From a checkpoint of a small mixture-of-experts model trained on Wikipedia.
Size: 12 layers, width 256, vocabulary 31770, 63.6M parameters.
Experts: 64 SwiGLU neurons an expert, a sigmoid router, a shared expert of 128 neurons.
Training: a variant of Adam for the experts, 322M tokens, 4911 steps.
Below are experts of layer 6 (counted from 0) of a mixture-of-experts language model. Rows are named router (the router's row for the expert), down (a neuron's output weights, with its number) and show model dimensions 192-255. Each number is 50 + 15 x the weight over its row's rms, rounded and kept within 0 to 99.
Before each expert's rows: "raises" lists some tokens whose logits its average output raises strongly, later layers aside. This comes from a sample of Wikipedia text that the model never trained on.

# expert 9
raises: "\n", "\n\n", " Succeeded", " terms", " "
router:52 53 84 48 55 12 56 39 46 19 60 58 52 44 57 45 62 16 32 48 45 40 62 42 47 60 38 37 52 54 52 57 64 43 74 59 29 51 68 32 44 50 58 26 44 51 51 42 51 56 38 44 47 41 26 41 48 40 65 76 45 47 68 34
down0:47 40 65 59 45 34 55 12 38 71 59 46 47 30 31 43 48 37 48 50 52 45 38 48 35 71 63 46 64 62 36 40 73 45 46 09 68 15 42 20 59 65 57 50 56 52 68 44 49 34 39 81 29 37 44 40 61 49 59 75 49 64 51 61
down1:72 20 47 26 54 62 56 40 56 44 50 42 34 75 28 55 30 48 88 41 58 58 46 44 36 42 93 36 58 54 43 36 53 40 44 57 90 46 45 48 67 67 49 82 79 70 69 46 65 58 44 48 78 49 48 43 46 44 61 44 41 70 50 40
down2:53 31 77 45 49 68 53 79 47 36 50 36 45 63 26 40 66 66 35 69 56 42 61 75 35 37 51 18 26 54 62 48 57 65 57 56 53 61 65 56 26 55 51 42 57 60 67 54 65 47 50 56 32 60 41 30 70 60 60 65 60 57 62 38
down3:67 62 40 53 64 54 67 67 61 49 64 36 49 76 69 56 69 39 53 50 54 66 51 67 51 67 45 33 49 52 46 34 26 63 34 50 54 79 71 69 43 45 54 41 41 58 55 65 65 36 41 70 66 45 34 57 32 57 81 66 58 52 52 42
down4:48 47 59 48 41 79 64 62 60 34 47 33 49 71 57 42 85 60 47 48 40 74 42 42 62 44 46 09 27 33 58 60 34 52 33 42 65 68 54 40 58 66 63 48 39 54 55 56 50 51 55 38 57 87 67 29 39 52 51 51 55 77 54 60

# expert 7
raises: " was", " left", " took"
router:67 38 41 45 77 37 49 33 47 47 17 54 33 48 51 54 50 63 34 70 35 39 39 35 06 60 46 54 47 55 45 42 44 45 50 66 68 35 54 67 59 37 56 30 48 46 51 35 29 52 41 39 53 53 67 30 36 18 50 65 67 52 99 64
down0:49 47 81 65 45 76 69 49 36 26 57 55 44 43 37 40 54 70 35 59 33 50 85 35 49 40 18 66 10 50 21 37 56 31 64 59 62 69 60 44 43 39 25 36 50 49 44 43 23 50 54 46 44 27 39 40 35 04 63 40 60 59 39 57
down1:35 67 58 49 81 27 50 52 30 66 53 44 43 44 74 55 28 66 24 51 32 56 63 70 51 50 14 34 32 24 64 81 34 58 50 53 29 43 44 55 40 43 45 45 39 40 96 31 57 50 74 48 51 48 63 28 29 41 61 66 51 42 48 52
down2:52 52 31 43 68 43 48 40 49 47 50 32 33 25 54 54 46 76 71 30 50 57 64 46 56 46 56 13 61 75 29 43 47 45 84 81 67 48 29 43 45 66 35 45 44 51 34 32 41 45 51 66 36 72 41 39 87 00 48 37 66 38 62 67
down3:59 52 60 30 42 39 30 40 41 33 67 46 43 51 64 72 65 64 54 44 52 44 50 27 51 38 43 64 40 54 02 22 72 55 04 40 61 20 66 45 82 30 64 67 59 61 57 68 61 54 58 72 37 55 63 55 59 52 33 24 50 62 41 65
down4:63 46 87 56 32 58 64 55 22 16 37 26 27 53 15 38 09 66 52 54 54 34 06 33 48 84 53 61 36 30 73 63 63 63 59 43 39 77 61 61 00 58 19 57 38 50 59 50 41 32 82 65 44 42 34 39 71 60 68 58 33 51 55 47

# expert 4
raises: " however", " following", "\n", "\n\n", " described"
router:66 51 38 52 31 48 33 56 70 30 54 59 32 31 68 39 41 33 46 39 30 49 70 35 38 44 60 37 66 22 23 30 50 64 77 66 62 30 63 30 46 64 44 43 48 54 51 54 44 35 54 50 67 53 61 56 36 21 56 68 78 50 70 34
down0:57 42 12 61 31 21 38 64 36 35 43 34 46 57 41 45 34 54 88 48 20 63 74 31 63 35 40 69 43 33 23 38 34 48 35 45 50 52 45 50 37 52 44 35 69 49 52 62 78 83 40 64 47 49 57 61 37 44 45 52 64 50 67 47
down1:71 72 44 41 57 35 60 54 49 39 33 66 48 76 78 38 14 73 29 69 60 49 43 83 68 50 49 39 34 52 75 67 76 28 43 59 83 51 33 60 29 72 50 60 49 56 47 46 36 50 25 71 65 54 31 61 45 61 58 55 32 26 56 43
down2:65 69 25 44 50 64 68 58 61 40 48 32 66 51 64 58 62 64 34 35 31 64 50 39 54 36 51 38 36 38 48 31 58 54 48 66 39 78 46 58 44 73 38 56 40 54 40 54 51 58 28 55 57 63 68 66 56 59 60 40 49 29 53 43
down3:48 69 43 58 80 44 51 49 69 53 63 72 65 63 39 59 51 44 59 47 41 62 56 44 24 35 56 62 45 33 38 66 54 50 57 35 37 49 68 47 22 45 76 45 50 62 38 27 39 34 56 56 33 64 57 55 60 48 39 64 31 44 17 73
down4:65 27 39 56 32 50 30 58 70 34 65 49 25 28 62 22 54 68 35 50 43 62 59 48 49 42 70 47 63 61 62 57 64 53 44 54 61 25 32 77 31 53 29 49 42 44 50 19 37 58 68 79 33 58 57 70 41 24 56 49 50 50 42 62

# expert 12
raises: " own", "/", "-"
router:43 36 35 48 50 32 59 39 62 61 44 52 54 46 51 59 31 34 70 31 53 35 58 41 29 71 30 37 21 60 47 53 66 50 63 77 39 69 62 39 66 27 47 57 54 59 40 44 68 57 39 67 54 38 27 48 50 12 52 65 72 56 97 52
down0:63 70 66 64 56 33 34 57 34 46 48 67 80 54 63 52 29 69 36 49 68 42 58 26 57 53 29 19 66 57 62 55 30 70 22 25 39 74 56 42 55 62 49 40 39 35 23 74 52 51 89 43 40 51 73 41 58 51 66 62 66 50 59 44
down1:58 61 46 39 43 33 61 46 33 83 34 25 55 62 70 61 50 49 73 62 56 29 38 53 30 60 30 59 50 65 69 66 39 29 52 56 44 49 72 36 34 54 42 33 69 28 38 44 84 42 61 61 66 63 67 44 86 54 67 32 38 46 44 29
down2:65 66 75 48 57 39 46 29 43 44 54 68 43 65 45 76 46 37 47 45 71 74 43 50 48 45 46 49 25 48 47 75 39 49 52 56 55 43 51 44 34 45 64 72 34 37 78 44 48 25 44 51 38 42 50 37 03 00 61 59 53 52 55 54
down3:61 69 55 62 66 54 71 63 62 36 48 25 56 46 59 60 46 66 59 58 67 67 59 39 33 41 28 62 45 35 29 51 44 56 46 66 62 43 43 25 37 63 60 64 72 45 39 64 53 48 73 44 09 66 80 64 66 56 59 73 22 54 20 67
down4:56 33 58 68 31 45 56 34 37 47 19 28 36 79 53 52 57 33 41 45 59 31 14 45 44 54 47 57 33 49 46 81 52 19 34 49 54 71 50 72 78 53 46 51 44 59 59 79 22 65 60 48 31 35 35 58 36 44 44 40 65 32 55 54

# expert 66
raises: "-", "'s", " and", " which", ".", ","
router:70 41 00 58 36 41 49 50 51 50 44 63 44 21 31 47 33 36 57 55 62 43 58 49 34 61 67 46 48 41 56 44 48 38 50 61 38 75 42 45 54 58 34 42 52 49 58 63 38 52 58 66 60 33 48 40 26 00 39 67 32 49 56 48
down0:41 36 35 42 45 42 47 78 45 58 61 48 51 69 47 36 35 28 60 40 62 68 26 57 65 55 43 49 71 58 41 42 42 69 56 46 29 28 62 92 48 52 73 63 49 39 71 53 36 32 72 64 33 30 53 37 18 43 31 44 45 51 38 56
down1:58 32 78 30 50 35 38 34 55 44 41 32 57 78 64 64 47 48 36 48 45 54 29 48 54 27 20 35 63 26 53 66 23 47 43 57 26 39 43 54 77 68 32 60 58 47 27 49 36 66 60 45 19 64 46 33 86 66 73 43 63 51 65 25
down2:75 22 41 43 60 11 45 75 53 43 36 59 55 61 39 48 64 56 39 27 63 27 47 62 66 58 29 63 45 46 58 64 45 70 46 55 50 58 54 31 40 51 56 43 50 49 60 52 54 59 55 85 66 29 39 45 47 62 64 34 36 36 47 37
down3:38 42 00 56 64 35 43 72 70 71 52 56 40 39 57 40 27 47 51 71 34 37 59 54 52 63 60 54 50 56 58 91 38 62 51 61 55 53 38 37 27 52 47 42 54 69 59 49 54 56 80 63 47 49 72 49 44 72 42 39 34 39 44 44
down4:70 59 47 63 44 42 53 63 57 36 30 56 68 47 55 44 49 68 41 14 55 23 29 64 41 29 71 14 43 55 47 16 46 40 53 38 65 43 41 39 31 40 61 37 51 65 37 46 42 45 34 75 47 58 55 31 60 54 68 51 62 55 67 45

# expert 37
raises: " |", "-", "|", "1"
router:48 61 60 43 41 08 58 66 58 58 25 77 41 69 26 48 54 28 27 55 40 57 62 31 29 46 32 33 49 42 42 30 56 40 48 61 40 71 69 51 45 41 49 40 57 46 63 59 38 38 52 68 66 47 41 46 39 15 67 69 77 49 89 45
down1:57 26 50 57 40 75 38 40 35 31 43 64 62 50 34 52 78 60 58 55 40 30 50 34 32 76 65 57 81 52 43 52 54 53 63 43 36 46 50 44 31 31 41 43 71 41 37 43 50 39 49 44 33 66 46 62 50 35 56 48 70 42 48 49
down2:45 42 33 49 52 35 52 52 26 50 36 75 72 55 69 48 41 75 63 33 47 53 75 43 38 48 37 52 53 39 59 69 61 32 65 56 65 32 26 61 62 56 60 43 59 60 56 35 51 52 58 63 19 57 51 89 58 41 65 62 21 11 51 64
down3:73 41 35 43 41 72 69 65 31 30 43 41 43 55 47 24 85 35 36 73 39 42 40 53 39 84 48 56 34 54 61 35 62 47 43 42 44 74 43 55 29 55 40 75 29 40 56 61 40 37 67 64 59 60 62 40 49 27 53 49 60 33 99 77
down4:47 55 58 76 53 52 55 20 67 37 42 37 60 33 65 41 53 38 38 69 75 13 31 58 45 34 48 19 44 47 37 45 40 60 31 34 77 57 30 38 75 48 61 62 56 50 48 52 50 26 44 75 59 30 72 07 50 45 66 27 89 71 73 62
down5:61 44 23 32 32 43 21 48 56 55 56 50 40 37 55 39 33 55 60 64 47 72 35 35 55 57 66 51 77 39 79 42 58 67 60 32 54 43 52 34 31 47 48 58 57 44 44 66 56 66 47 41 45 53 50 51 51 49 41 63 56 39 37 23

# expert 49
raises: "-", " and", ",", "'s", ".", "–"
router:58 39 15 28 40 27 26 61 48 38 31 79 28 27 50 48 44 33 66 52 58 58 49 48 28 53 35 58 49 55 39 60 58 46 68 61 54 49 77 59 69 61 54 47 39 44 77 59 35 64 55 49 47 53 48 56 20 00 54 52 43 48 86 48
down0:59 62 67 33 80 47 77 39 72 61 54 76 60 49 52 61 45 62 63 48 49 52 54 33 31 41 56 58 59 45 69 47 55 53 50 50 68 57 40 50 61 72 66 29 24 57 57 41 64 33 44 58 54 59 58 58 44 33 55 71 24 37 35 50
down1:71 69 97 36 06 35 41 56 12 48 39 42 69 59 48 35 51 51 45 68 40 42 34 26 41 31 58 36 59 58 61 39 42 60 34 59 32 12 35 44 60 38 53 66 47 57 50 47 59 27 59 35 43 46 31 62 44 56 66 62 63 32 57 59
down2:64 54 14 43 44 78 39 36 49 45 48 35 41 62 40 46 54 59 78 61 53 40 53 34 25 39 74 51 24 72 68 59 38 60 64 53 54 55 51 71 63 43 60 46 39 47 52 60 32 20 57 48 44 40 44 64 60 74 11 58 86 51 54 72
down3:50 20 25 45 44 49 41 67 46 41 30 77 41 34 59 57 59 69 57 50 53 63 30 33 61 73 63 41 48 39 47 60 24 55 27 52 98 45 32 23 59 62 53 49 50 66 07 40 48 48 40 70 34 44 59 89 49 21 66 73 92 31 46 65
down4:45 15 47 42 43 58 58 49 57 63 67 60 59 55 62 39 34 42 59 61 59 64 56 49 66 69 83 59 54 62 72 48 45 37 12 49 91 54 44 51 48 37 69 44 59 50 66 49 50 48 70 27 35 64 64 56 57 75 42 23 46 67 43 65

# expert 32
raises: "-", ",", " for"
router:54 42 00 56 50 20 33 61 27 42 31 55 42 21 39 53 45 44 81 63 39 58 50 51 53 54 61 38 30 35 48 35 51 25 62 65 65 53 35 66 68 44 30 56 47 59 54 62 16 52 26 44 67 44 48 58 39 00 56 50 60 51 87 42
down0:46 41 42 39 25 70 21 16 55 40 53 63 24 62 70 73 69 48 37 34 37 58 57 77 39 53 61 61 52 38 45 48 61 44 59 51 54 88 52 32 68 79 34 51 37 41 44 30 51 35 47 53 15 39 73 56 50 33 48 45 45 52 51 53
down1:68 47 64 53 48 53 77 65 29 62 81 54 32 61 54 62 49 51 51 33 55 45 41 64 50 26 36 71 29 93 48 53 53 38 63 41 60 35 42 56 61 48 65 33 31 66 41 52 53 70 64 56 28 41 30 40 65 60 31 30 37 48 66 51
down2:32 42 43 68 57 41 63 36 66 63 47 64 55 45 34 44 33 40 60 42 30 55 56 52 52 49 61 67 57 90 50 38 76 74 39 26 50 47 58 18 56 36 50 40 66 46 47 46 78 39 73 39 33 48 53 12 51 75 55 51 53 58 23 51
down3:39 35 28 37 63 59 09 26 56 49 40 85 38 85 67 60 58 38 64 69 34 66 43 23 41 67 53 28 56 49 64 39 72 26 48 47 36 31 54 70 50 51 61 42 47 74 38 17 58 46 47 43 62 59 43 34 65 16 45 61 61 37 52 28
down4:66 33 37 42 75 58 55 62 58 48 44 58 40 60 55 43 62 74 58 29 40 59 43 23 39 35 64 65 75 67 64 61 54 75 41 58 63 76 42 36 45 20 42 46 44 73 62 42 47 46 49 66 36 47 59 66 56 56 27 80 50 20 46 30

# expert 28
raises: " become", " be", " have", " serve", " provide", " give"
router:44 67 62 49 74 47 46 46 53 30 39 49 34 36 48 47 55 53 45 67 53 52 62 53 39 54 30 39 44 49 48 20 45 34 61 75 71 39 63 54 77 42 36 44 59 43 56 42 61 38 48 65 39 49 55 49 39 18 70 63 39 34 62 31
down0:66 47 77 65 70 28 26 62 41 29 68 22 49 28 36 55 29 55 28 58 54 33 67 46 37 87 60 59 50 43 50 45 42 60 40 46 67 41 46 41 35 54 58 59 39 57 73 39 47 40 65 40 45 54 39 60 38 52 70 57 48 48 21 51
down1:21 59 87 68 59 55 50 51 50 67 46 47 28 47 23 38 44 43 26 60 29 68 45 47 66 39 52 43 27 46 46 63 48 34 45 56 42 54 50 72 19 34 67 34 49 48 78 48 39 31 42 57 50 34 46 42 40 42 45 50 51 60 33 38
down2:85 42 55 63 56 51 39 61 60 41 50 35 57 40 21 53 59 58 54 35 35 58 78 50 94 68 54 64 39 72 60 37 28 32 55 49 64 62 46 64 48 52 19 74 62 41 53 29 45 25 51 42 56 53 53 74 40 66 54 42 36 62 21 46
down3:39 42 70 42 62 55 83 41 53 49 31 21 60 66 18 35 44 40 26 60 59 48 57 48 60 58 44 49 25 15 62 67 44 46 74 48 17 50 50 51 33 60 37 52 46 29 51 35 64 33 62 48 37 64 61 30 86 30 45 31 58 72 72 30
down4:63 46 69 64 46 70 36 58 56 45 76 20 54 51 37 36 52 54 53 46 54 40 57 42 48 67 55 66 38 41 53 53 63 64 62 54 39 29 17 48 14 58 34 52 72 60 62 58 44 50 31 60 56 21 53 63 36 49 76 55 56 38 57 82

# expert 67
raises: " by", ";", "\n"
router:48 38 59 27 33 14 45 57 61 36 34 47 60 51 21 61 47 51 39 37 60 26 60 55 27 51 55 72 70 24 49 52 56 52 64 49 32 41 60 56 39 65 31 40 70 64 51 68 46 39 76 31 61 42 31 45 36 10 38 76 73 44 59 61
down1:62 45 29 52 49 56 40 35 63 64 33 64 76 42 33 39 52 39 32 72 48 43 57 37 33 66 56 50 91 42 62 42 47 43 60 34 57 48 65 41 49 49 31 33 39 53 53 66 55 54 60 76 69 67 80 59 70 33 46 55 57 59 37 45
down2:39 54 55 53 43 37 64 83 65 28 28 34 59 50 63 45 59 35 21 60 42 50 32 61 53 70 62 73 42 38 54 47 50 44 29 37 29 51 66 37 59 65 61 49 52 48 70 45 81 57 36 60 50 75 66 78 34 61 58 42 50 48 43 62
down3:70 56 37 45 64 31 63 59 70 21 37 40 45 40 73 36 47 46 51 35 53 65 47 50 39 48 71 26 29 69 34 34 47 32 68 30 50 52 33 23 31 48 32 50 28 55 32 62 57 46 29 47 57 49 45 44 38 33 45 57 58 45 56 27
down4:62 48 55 46 88 39 61 50 56 48 85 50 38 48 76 38 58 43 34 80 67 43 45 53 56 47 49 35 28 72 20 70 37 59 53 22 79 71 63 53 68 53 50 42 59 53 72 40 66 43 69 51 28 34 49 45 51 44 44 32 40 65 43 46
down5:45 58 51 36 76 32 69 44 04 74 73 28 63 23 29 50 57 64 49 25 49 56 64 34 41 38 44 40 75 35 48 32 45 32 59 75 50 39 43 41 55 51 35 54 63 79 35 31 53 63 49 45 61 63 27 45 43 56 45 35 43 53 62 65

# expert 24
raises: "\n", "-", " \"", " and", " The", "\""
router:55 57 52 61 48 53 51 69 37 34 47 60 50 62 40 34 31 24 58 80 44 68 72 26 31 34 30 50 42 47 47 66 54 56 64 45 47 49 60 46 45 55 47 39 22 49 35 60 57 59 54 44 51 27 47 38 50 19 55 67 59 37 70 32
down0:64 40 69 25 62 58 80 36 46 52 39 66 50 82 43 47 55 43 38 69 27 63 36 44 46 62 49 52 42 43 68 33 45 62 54 44 47 65 39 55 64 17 45 55 47 83 62 75 60 63 46 37 65 36 51 46 72 44 55 44 28 17 56 36
down1:81 30 64 65 28 41 45 73 51 42 58 48 46 75 28 42 58 40 92 73 80 24 39 60 68 37 67 42 47 48 53 41 49 59 46 61 47 65 74 38 60 31 56 39 42 70 61 82 44 49 48 28 68 51 70 34 50 54 44 33 61 22 58 53
down2:33 22 45 34 39 54 35 57 40 26 75 59 42 75 63 64 43 39 67 29 67 33 40 34 58 98 41 47 69 47 52 51 51 51 52 52 56 60 35 40 64 22 44 70 99 42 58 36 45 50 51 38 58 43 59 39 49 56 44 64 63 44 64 67
down3:35 33 54 59 70 86 25 38 11 51 62 25 35 47 36 79 36 34 63 27 31 32 54 46 46 73 41 73 49 60 50 55 28 60 57 65 50 40 67 99 67 42 52 75 57 20 49 72 55 36 59 44 19 50 54 42 63 51 69 60 47 53 47 30
down4:52 53 62 38 42 43 43 58 24 39 39 60 71 40 27 34 51 54 42 48 38 56 42 59 59 75 48 49 86 29 54 32 53 38 66 78 52 60 43 56 27 58 54 73 37 41 46 58 87 40 64 57 60 58 37 37 62 38 38 46 67 31 51 42

# expert 68
raises: "-", "|", "\n", " |", "1"
router:30 58 60 56 36 44 43 51 63 36 60 39 47 71 57 18 29 44 28 57 35 50 65 47 37 50 60 22 50 46 44 62 57 38 67 42 31 59 31 62 42 44 43 58 57 42 67 57 37 43 71 38 58 42 77 46 32 20 85 37 52 23 80 43
down0:44 28 52 37 41 56 52 70 28 61 22 79 44 56 44 41 37 55 54 43 61 60 55 56 66 60 34 49 47 51 23 38 71 37 42 69 28 35 50 37 36 90 42 78 60 34 51 38 64 57 60 46 49 50 39 66 51 41 22 65 72 41 33 65
down1:65 44 46 82 55 11 50 44 69 64 42 46 31 33 34 34 44 64 50 42 39 65 58 31 15 48 80 33 58 43 50 56 44 71 55 50 85 51 41 43 63 68 31 31 31 40 35 62 40 41 58 51 51 50 46 43 71 10 43 66 68 41 67 45
down2:56 44 62 44 26 60 54 49 47 37 47 39 23 74 49 60 30 50 72 65 52 35 37 59 48 56 55 37 49 62 40 35 74 45 37 87 70 65 64 75 45 58 31 46 97 66 58 68 36 66 40 28 84 24 58 35 25 07 42 63 52 56 34 30
down3:33 36 56 63 56 54 69 53 35 56 65 45 60 58 71 72 49 56 48 68 58 43 57 41 47 46 29 63 59 31 44 36 45 37 07 55 64 27 42 53 37 36 75 53 55 46 54 64 72 25 51 33 47 28 61 40 62 58 30 47 42 61 40 69
down4:68 60 47 53 51 24 64 44 69 70 60 32 71 58 35 30 29 44 27 36 46 48 52 49 58 77 66 53 62 55 40 39 30 38 65 45 27 58 53 35 67 51 45 79 37 40 43 36 08 31 62 33 61 55 55 66 37 48 45 41 37 66 50 28

# expert 21
raises: " and", " to", "-", " or", " (", "."
router:50 39 28 53 59 54 31 51 64 46 44 58 32 14 69 52 45 54 45 40 43 75 30 51 53 58 58 37 43 44 36 49 43 41 44 39 62 32 52 52 78 48 61 33 71 37 36 73 35 49 65 36 51 28 56 52 40 00 52 65 53 46 68 66
down0:63 60 73 45 30 51 72 57 70 45 39 56 28 86 40 82 32 27 26 55 68 52 51 56 32 63 69 53 41 51 50 45 66 50 55 32 33 42 39 43 55 48 63 48 66 76 43 35 63 53 73 67 45 30 55 31 42 56 51 50 50 52 80 39
down1:79 40 56 31 35 60 52 51 46 52 63 75 34 75 47 72 24 43 40 36 64 60 27 56 42 16 28 29 44 46 30 27 68 80 49 57 71 65 53 18 54 47 65 29 74 63 19 30 57 61 53 27 45 56 41 40 52 67 68 65 42 79 63 36
down2:43 16 45 50 54 79 52 75 39 77 39 08 46 34 63 43 35 52 74 40 63 26 49 54 67 03 25 46 36 64 85 47 58 71 44 71 61 54 25 61 54 41 38 69 72 50 59 64 44 73 53 60 48 48 47 43 68 46 42 26 46 52 58 70
down3:55 52 48 81 33 46 60 57 35 75 61 38 19 48 49 55 41 17 64 26 76 62 51 55 43 29 33 36 72 57 54 52 51 33 27 35 45 63 49 78 40 49 45 81 60 60 67 36 43 63 48 66 78 37 39 46 76 12 49 68 65 29 45 54
down4:72 36 65 36 45 66 42 48 54 42 60 58 41 51 17 73 67 43 78 46 71 51 48 75 45 58 31 51 32 33 54 16 50 34 47 21 55 52 53 49 19 48 42 43 54 63 37 60 40 54 53 60 40 50 38 40 33 36 57 50 89 25 53 20

# expert 16
raises: "-", " |", "\n", " of", " to", " -"
router:32 65 34 67 46 26 38 47 63 42 49 70 46 36 52 54 19 41 19 58 25 71 44 46 35 40 35 22 45 34 54 49 43 53 64 54 42 34 72 43 49 49 67 50 37 50 31 49 49 66 69 42 49 39 41 30 57 26 51 60 69 55 71 65
down0:34 22 52 33 55 60 54 68 69 36 29 59 44 38 66 29 47 52 75 67 76 50 48 28 52 53 36 51 57 29 60 58 55 34 57 48 39 68 82 38 32 28 31 59 37 46 61 44 36 47 47 41 29 46 70 64 61 47 43 30 74 72 44 61
down1:37 45 59 69 47 36 22 58 73 59 58 77 20 58 36 34 56 59 47 43 64 64 38 55 24 50 55 76 51 62 55 91 50 44 56 60 53 47 64 24 42 52 39 41 45 98 61 26 27 80 37 44 35 44 50 50 53 02 54 74 52 80 65 50
down2:60 45 69 69 53 59 47 42 31 35 37 39 55 56 62 48 31 37 35 64 54 48 63 61 59 65 40 65 38 59 42 60 50 44 43 55 34 44 66 32 21 47 48 48 58 64 56 33 49 28 63 26 47 48 66 20 32 79 87 60 24 43 49 42
down3:65 75 50 73 42 56 64 33 46 69 26 80 47 56 65 65 60 39 58 59 55 53 56 65 41 68 67 48 33 49 61 67 41 47 72 46 55 67 55 30 19 60 60 47 46 15 32 39 53 76 25 49 38 46 69 43 48 11 45 51 48 69 43 31
down4:58 65 18 64 49 44 39 27 29 65 47 52 48 48 58 57 61 55 37 72 28 42 46 28 15 64 45 42 32 50 66 52 38 61 58 43 44 82 85 36 62 62 64 42 26 64 32 48 34 52 64 44 54 24 47 60 58 33 70 63 67 60 32 77

# expert 17
raises: " and", " (", " He", " A", "\n", " In"
router:63 31 33 62 40 43 50 50 67 47 59 65 23 55 50 55 40 54 59 50 56 47 69 33 13 49 45 08 41 23 54 52 47 43 66 49 41 61 60 61 68 38 50 54 44 47 34 71 61 57 32 51 43 31 67 51 34 09 65 65 40 41 91 41
down0:47 63 46 25 39 73 71 49 52 60 71 43 54 53 59 66 47 46 65 36 46 60 40 52 58 60 64 33 55 44 35 36 53 38 49 48 61 60 28 98 67 40 59 74 65 44 59 59 52 55 75 34 21 33 54 67 60 23 55 17 21 80 57 58
down1:37 56 34 41 64 27 69 40 68 62 28 50 51 41 27 35 38 37 72 51 48 67 60 37 41 13 56 59 15 56 54 43 42 45 54 31 16 36 55 45 69 26 54 57 52 45 49 29 16 70 54 67 51 49 40 21 60 51 55 61 64 54 37 65
down2:46 54 63 49 49 17 44 59 41 42 48 75 64 54 46 56 75 70 71 39 34 44 49 32 44 45 71 40 57 44 50 59 59 17 49 76 33 57 58 44 63 44 21 56 41 68 65 50 41 41 59 60 66 59 50 46 30 17 52 61 46 36 47 40
down3:60 55 33 34 40 41 36 46 66 72 58 45 52 47 48 64 41 44 51 92 52 55 40 92 50 39 51 40 40 19 49 57 45 48 42 60 59 26 53 53 33 39 70 52 52 42 68 46 20 60 42 47 51 69 56 48 55 57 50 30 13 75 38 84
down4:74 46 29 33 49 73 55 66 45 70 53 29 54 67 67 26 55 43 54 68 55 30 51 68 55 25 50 34 57 68 65 55 59 83 43 19 65 66 52 55 65 53 51 39 53 59 53 76 69 58 29 40 53 27 51 40 62 57 71 43 15 74 41 61

# expert 33
raises: " Report", "ations", "History"
router:54 54 33 37 46 39 28 67 57 51 62 57 25 34 63 41 40 46 19 47 33 63 59 31 54 56 70 32 40 53 45 49 50 52 58 53 41 41 81 44 37 55 54 38 53 35 40 49 57 43 50 58 47 39 60 48 55 38 43 53 29 51 37 49
down0:47 50 40 28 67 47 47 79 44 40 46 41 52 62 48 44 48 37 78 41 49 60 46 35 69 22 64 40 48 44 61 61 59 58 61 67 45 48 44 50 51 84 38 47 75 57 51 58 59 50 42 74 51 57 31 45 38 29 45 44 51 30 52 62
down1:44 52 39 73 56 54 60 29 34 30 60 61 58 60 22 46 18 68 55 17 82 40 69 48 56 33 41 43 24 59 53 55 51 51 63 65 56 69 56 71 28 29 53 57 53 61 37 59 24 38 15 47 38 53 66 14 41 21 82 57 33 40 66 67
down2:46 53 42 76 74 47 82 83 62 58 20 37 21 55 62 57 55 37 47 58 40 64 15 54 45 81 11 51 54 75 33 50 62 76 71 46 52 51 56 10 49 75 52 65 57 26 64 61 47 57 40 42 45 28 65 51 36 39 54 46 42 53 37 32
down3:35 46 55 68 61 42 59 42 50 62 54 32 05 60 30 56 48 37 36 66 30 46 61 81 63 46 67 55 36 60 37 36 48 64 58 35 61 44 56 50 69 43 54 69 37 33 49 57 50 56 65 34 51 70 34 40 56 56 50 46 71 43 32 53
down4:73 59 50 66 55 58 72 41 35 64 26 43 71 48 56 35 69 30 35 60 55 68 46 56 38 44 64 55 66 54 41 18 55 34 39 31 53 69 58 63 37 37 40 54 36 33 69 90 50 40 80 71 43 37 45 67 76 32 53 62 38 41 37 63

# expert 38
raises: "3", " of", "H"
router:31 39 37 43 62 52 34 59 67 50 48 76 43 41 45 53 25 46 10 44 34 53 73 33 51 47 57 39 34 68 31 55 51 36 73 37 43 57 67 37 47 59 50 43 60 40 45 70 64 38 47 45 42 41 49 40 57 22 48 70 41 59 54 39
down0:55 59 80 37 44 51 39 40 59 64 55 46 55 65 37 70 80 68 43 50 51 41 35 23 31 22 56 54 51 45 68 77 50 49 62 67 59 27 51 45 47 32 49 33 57 45 66 71 59 45 68 62 36 35 80 27 62 55 67 57 16 52 37 38
down1:66 19 32 33 64 40 53 43 48 48 35 31 32 60 74 51 55 64 70 71 41 37 56 55 21 57 45 35 35 27 58 42 60 61 68 35 69 48 62 52 19 36 40 54 65 82 47 53 66 37 72 29 36 60 60 59 40 43 72 57 65 45 71 55
down2:49 38 51 59 19 17 50 88 47 51 48 80 17 30 45 47 38 50 71 78 58 62 12 41 33 47 55 32 29 59 56 68 27 74 55 43 66 35 29 60 20 50 44 31 39 45 56 56 51 46 60 55 39 49 64 54 54 35 42 52 39 47 41 59
down3:48 42 32 10 62 48 80 61 51 52 60 49 52 49 47 57 92 47 50 71 50 55 74 63 41 67 43 31 64 65 70 43 77 24 65 68 60 39 42 40 47 46 75 28 59 61 46 21 55 42 40 37 58 47 49 45 53 32 58 39 26 63 79 77
down4:40 75 26 36 63 45 49 53 50 46 41 77 43 18 60 30 61 53 39 44 46 48 49 66 54 27 59 21 45 53 40 59 42 55 27 36 34 37 30 80 87 72 55 25 45 46 28 55 71 62 46 83 37 64 33 56 49 30 66 55 55 48 44 41